Experts of a small language model.
Training: 700M tokens, 4882 steps.
Below are experts of layer 5 (counted from 0) of a mixture-of-experts language model. Rows are named router (the router's row for the expert) and show model dimensions 128-191. Each number is 500 + 25 x the weight over its row's rms, rounded and kept within 0 to 999. Numbers have three digits each.
After each expert's rows: "comes after" lists some tokens at least twice as common just before its tokens as in all text. This comes from a sample of Wikipedia text that the model never trained on. Tokens count by the router's weight.

# expert 202
router:528528506519494516453459496493517474517485477486456474501529494507551529507525494505518455531473517470525510544517487536541529498515526484520556502533521492493516486465502479483438497525501478
comes after: " \"", "-", "S", "T", "C", "D"

# expert 161
router:473520474465483499552540511478469525501527471478536455550458473502506507511465512529522475514524532512461486535526498465524495533512472481499502499488442482506518530505505483485507454467493522
comes after: " |", ":", " 1", " 2", " 3", " 4"

# expert 209
router:538493458489468474462506484455502562516495489480481508548502501515473532477493479499509507498514472486512483476503488469477500501551519539479498527498549508468496536499466531477489522533494534
comes after: "'", " the", "-", " of", " in", " a"

# expert 66
router:526535497502468517511526470526470535507493490481504471545500525473489513501504485555563509541511493500530492486550541493489519450507531536508515469528493513482491539491519530485507537496470504
comes after: "==", "===", "-", "See", " United", "|"

# expert 35
router:532468521485476542475523492543536516468488491547527489468472464512497444509488513452516504517459481483506486480494501525521515462512488460494462475522528503518515509480463466498503536459494490
comes after: " ", ")", "·", "\"", " m", " km"

# expert 137
router:498466510527471501505527543489525489519462526455545493491514456452520531501510505507512505494458544514517511537519491523513490496474471529509505500485527462454518541510498522497485516518523525
comes after: " (", "(", "N", "born", "aged", "age"

# expert 221
router:525500490480450525520513487508478511499527498491523516514517539504494473466507509546516501504524450476483492526502460468513519525538543477527500524514541506511492489477489552544534488500521514
comes after: ".", " of", ",", " the", " with", " and"

# expert 196
router:502505523505462529474475507495531454505498502485481534484532491468498442492492523472524519498464512467499488555490514497512498439473455467508463529519491484487513492457506480477485497542518519
comes after: "\n", " known", " name", " such", " said", " called"

# expert 61
router:483544520520475481483480522482461492530482483438476524552463513543504486476473529521469461476532481506480486470459494522463478509513505494499508541499500503523459507474488463501516486545477534
comes after: " of", " in", " to", " at", " for", " on"

# expert 230
router:501516505527481496492479526479494508549536486480511537555512513538503491504533512542500515526503434499505499491513488491500486511509539494500494548497523484480474534487489487501536500541526490
comes after: "'", " of", " with", " his", " and", " by"

# expert 0
router:476502505505517517491499538507514542542515507475461507493496468497506476468486520514460503486517480513480487535511460474452494510489491487514476519485566548506497519474465517502513531533517523
comes after: "'", " as", " is", " with", " of", " \""

# expert 80
router:484501475486453507518530476472491494493528488477518550547460526489482495479487499529489488518484463483513477461508511490480525485524559500503506533520525510529504526484469495534519489528511518
comes after: " in", " the", " a", " of", " In", " and"

# expert 236
router:527518493550520459466523462533468540524479492542458484467502511470477498501477511479518525506492497495504507513511531476520507485470487496491507525511472525515519467435485513504454529536496476
comes after: " the", " a", " and", ":", "|---|", " The"

# expert 51
router:460510470484507499551541489487475528512516476538480486528494503472479480511486480516525526521519465511528531469518515493495511502473489466502488509530484494507513455499503524522516478475469483
comes after: " the", " a", " The", "-", " median", " average"

# expert 2
router:486473523498493526472507529533495543468550501492501471495513534499488502546500524484531534500462469473491485513509530515487498482483532541466481493537462513466503554491474476516521521489525508
comes after: " the", " New", ",", " in", " United", " of"

# expert 81
router:478461460467462518527545519510530506472509491478509478539479470526535492485473533466499486542486541530485516518535533498508521487502477465512499506521477508527494523475484498478526493498463475
comes after: " |", "N", " /", ";", " +", " ft"

# expert 63
router:497541501513528545519522492538529452502486519511472487462506554510515513495505452514555466485477511479515526521488522513481498501530469471496518480495432512506510509476510463489467490484546487
comes after: " ", " to", " and", " re", " he", " was"

# expert 42
router:468504484486493453453509532439487532522484507463522535545492485490475531471507480488456474437527510497487483484471473493466459560539480522458491518463514471470470491503509511483499524509529520
comes after: " of", " for", " in", " Country", ")", " Total"

# expert 207
router:506516500514464478486480527509453526493502497535474488549539510471494503495522523537509528535488509464521479532501464482495507522475483504500490501490503510524528549447504500457495513546524478
comes after: " a", " the", " (", "-", " and", " an"

# expert 186
router:489540504533505515482476510487520489500507477452499503501498449512459531509479542513489485483500468490531498517474457480474465528536538559533517542488522502515508506497503489532477509546524483
comes after: " of", " \"", "'", " The", ":", "|"

# expert 69
router:506458458477506503463504473474491510468540516465470478531545508506501519513476469468476519460506513473480459491511545512491452505535498529503515510504531543475480531496509517507507522495496500
comes after: " |", "|", " the", "-", ":", " University"

# expert 46
router:504507481452475500453498514488534461482515521511482507480526457514508515510513511488461481443480515483521493524532477499541510530522500482461503528533498474512505480471530490454536552535476460
comes after: " |", ":", "-", "|", " (", " by"

# expert 88
router:469509489467460498475479472479506539458507522491491469549538466541510449487518498504504516460494550539513536484521472496517486479486491478520514500499528513495496470472466524495522529449499539
comes after: " |", " 0", " 1", " ", ";", " —"

# expert 6
router:517534527490533496518529490520511529505471508537482524498537546498501507510498480536512497519448449513503485482468513514485536465528492468507495522527458504532489471531514521490511454513509516
comes after: " to", " and", " which", " that", " also", " can"

# expert 106
router:490491495482534532531484463526517470502511526539501517488486538467518521484502498516534486476492507513505500453486532499501525527531478502506472503489448490513495467507516485513492464518512495
comes after: " to", " and", " that", " not", " he", " which"

# expert 131
router:545492471492480514499471478462514511481546488517497463476495532464503496479494494508545517493520481456511477494493509502496521469508526546483487520509464516481513567479507474498493510502452486
comes after: " the", " by", " of", " and", " The", " with"

# expert 177
router:496510511483526498527519489516506499523457509528544505529516533500491505468490514522508481509497464535508528461496538497474510472532495459487513516553451502509494495487510471513479448502498508
comes after: " to", " was", " which", " and", " not", " also"

# expert 171
router:521474486473457511475490502525488500475501522508479477489525517484497461545454513520505514517486437545512501486518483507484525478475515469507532518515470518487507435498534475508488450458519495
comes after: " was", " were", " is", " he", " be", " to"

# expert 102
router:483453451498474489479504494531514521461495545512497460465515484515486501519486512473493517502522496550469500484538535491502544471503488542514540499549481502462493503499481487499483502458486501
comes after: "|", " in", "In", "–19", "-", " In"

# expert 201
router:492467454509488523473493462516516535491495544556527500469511515508506468505475527489519462502527488436509492553548496480496535500494531503506496509532500536479473535495516514503466520474506543
comes after: ".", ",", "'", " when", " that", " where"

# expert 243
router:505530502522538494482457525484460508508502449457488547547477517506536522489486494472464453471523481467476471457469507498475506494522506500472499530474521480504512518531496498481490506543494468
comes after: " of", " in", " List", " by", " from", " member"

# expert 70
router:509483542485478541510514534487459523515486489492469502539477525517492509457493508490485475490495472541468475481449489494492443516512478456470469512521541531521509516465459499504525523534520543
comes after: " as", " in", " is", " a", " with", " for"

# expert 134
router:491476503479473481511491542545516489523462492477485481496486507487509513498478478515478494519503434555483496520502520510495513485459541441554526530534474522499528482528476491522509435488467543
comes after: " was", " is", " were", " are", " be", " been"

# expert 37
router:492483499526487512507472493481468552499517462462474526560469550488484501493478484535496493500486461494490503492480485479495538506463505519474487558493546513490517475520457532543530510544502507
comes after: " a", "-", " the", " is", " as", " an"

# expert 188
router:488502441518459472532524443516543502452525517458530472533502471534510528530516529481519475520510522528484507473551551463502517505560524501482496488475455493500510531523521514529509481464516518
comes after: " |", "|", ":", " on", " –", ";"

# expert 72
router:524480539465506503458466534464477495491520448497479497485489475492554489502468508528437483494516523493472461471512486485504481512496469479493472546497517458492499495499526472456465483506514489
comes after: "\n", " Website", " Class", " Coordinates", " code", " Type"

# expert 9
router:506507467476536426482503522479496480486520532512550449531519499518543465477537558537502495525482511514490492498524484514522544524481510495469515468488544513503520465473477499477493521518496490
comes after: " |", ")", " 2", " 1", " 3", " 4"

# expert 15
router:493547485506510510504492475502518484505491472478506527507516473531466468482481470514499493512474437495539493487484505513527490508496503454531501518517491509506485506494476526504512532505509515
comes after: " the", " was", ".", " first", " The", " It"

# expert 22
router:509461529509468514456517514499506529480471545517524504495504457517503473490482508474498503507464460481464527477472480518509515465487495526493505541561542513468511488497487508499501550494516485
comes after: " ", ")", " —", "AR", "\"", "·"

# expert 179
router:531455479458488545486483505529499536461486543535526502468507492460495515513486486464544492505496527499511500542534502491530529483535517517522471486523519532489464526471504509505462506484533516
comes after: " |", ".", " John", " Jr", " San", " Los"

# expert 47
router:516531494512538445482557522502508490545499511516489508547495467557548441519506505532495526512478495528549538498490479513486517481452534523469517453513513492532502463477497518465514519492468471
comes after: " =", ".", ")", "History", " career", "Career"

# expert 170
router:498511546489508542522525531484464496526502504447467525540494500508499502464476518543512480479516490513489487490429513502487474524498508469491491494512545533531483440497464479525510533547536511
comes after: " as", " is", " in", " was", " with", " for"

# expert 211
router:487487515464466499447528543504481486530514487503506484503511484534525469493497491492500504493470552498455496489467467497536504508512473462489505511556471491481547452504525496485512506459501487
comes after: ")", " ", " Coordinates", " 0", " Born", " —"

# expert 107
router:522500496501486495483506458490466556482500487486527464545464505480495523517481477506493507537536464512496467472490523462517539508511502540479524543501539498519548529485544505492516540499521529
comes after: " the", "|", ":", " in", "-", " ("

# expert 98
router:502442476502489489483497461558496552452488539516517488495521456483530481536496473463520506480467545490496506509547505486506559463533497494496465492520516515496512496516501520519471545488484547
comes after: " ", " 0", " 1", " —", " 2", " 3"

# expert 54
router:526546536501510453494475493509514514487502526482497491487536516492487561500511521489493508450521541491533506523517515491531468510483540524486569500490478497493531475497526469500477520534507525
comes after: " \"", "-", "|", " The", ":", " ("

# expert 172
router:502468517526503507466494542464501522490480519510526494473472510530528450506499475474502473492464479487467470487458445487495553460445501512521534505520530529470493460532462470514464552459533513
comes after: " ", ")", " —", " 0", " Candidate", "AR"

# expert 241
router:510535523523481501464491461454479501528459477488470485524496492548529447464489507529521481483456509531466499527523519539476464520461529535515485505501499461520454462473483499444517521527509474
comes after: "\n", "==", " ==", "===", " =", " ==="

# expert 193
router:536474509479489526505509486528514453513487524547472475492507540506491488508508527500525474508493485529522522489459528508458513483526449470513494496523448471515481484493525501486482490490528471
comes after: " to", " he", " and", " was", " He", " who"

# expert 151
router:518541479458482410469490496467491475518506503452524477505486464546518455473464511548476473495495505554509520500513489499519513548505488527497501474523523508536476503472479457468491512551478474
comes after: " |", "\n", "---|---|---|---|", ")", "|---|---|---|", "|---|---|"

# expert 238
router:522493502514491511525512488498525514500491544529498520498513520501491552522485490506501502507502461548500504479430524536466525478531466475474526508539437524497453515526510507489465448492493505
comes after: " to", " he", " and", " He", " who", " also"

# expert 204
router:454489463539469482540522483453528519492507495518551441541470515512462485519503500510485524505475473530495495531499512503469465487451549495469497522522455491515481557499511527517506460460456484
comes after: " the", " in", " his", " this", " her", " United"

# expert 249
router:523503486512537515501466530532498487522495546487466471493512525509512521505519490575500541478502505560506539503510518544522519495498522502532511473500488555449512495469461516500504497492510500
comes after: " |", ".", "|", ";", " ", " Votes"

# expert 25
router:530480482465502540506467497523492539468486535526537489470502494472499503523486498467551491509494526457507481559529488492537552478533516521522481479534529525495489521482480533513476527481524509
comes after: ".", ",", " and", " The", " where", " when"

# expert 79
router:505473470488474499476492506534498540479520536506485467505551459532508475527513482476480512477463523499514516496547485489525517477522492491540450481522521514463528468509487548482520530446538517
comes after: " 0", " |", " ", " —", " 1", " 2"

# expert 142
router:474505507494549509511488481520473506496500483495478510506525521468529494495490476545540492511503512493530540550523496520510511535504511476506486460462469519494536541477476499515450503490536476
comes after: "-", " \"", " ", " (", " Euro", " un"

# expert 153
router:491475477473481511469505471550499532518523518477500525485480487466482496477513507483468479524468445476544495485511487478464525515489533546498507523514552525506498475502490517542504553502493484
comes after: "-", " a", " (", " \"", ":", "'"

# expert 7
router:497498477510458475522545513494505555467512524519500494529499515472490484524489504504518508535494523499505475519484490525483493485503533503489475486562474523496491559489466513515479456468479516
comes after: " in", " the", " of", " New", " and", " North"

# expert 116
router:518488471479507486512498507500520525489491528518509490473519464474476487495508502466506498456493517501468511484523496472549537476567447551498503478515530514487516517503482545528451460495464559
comes after: ",", "|", "s", ";", "ism", " 6"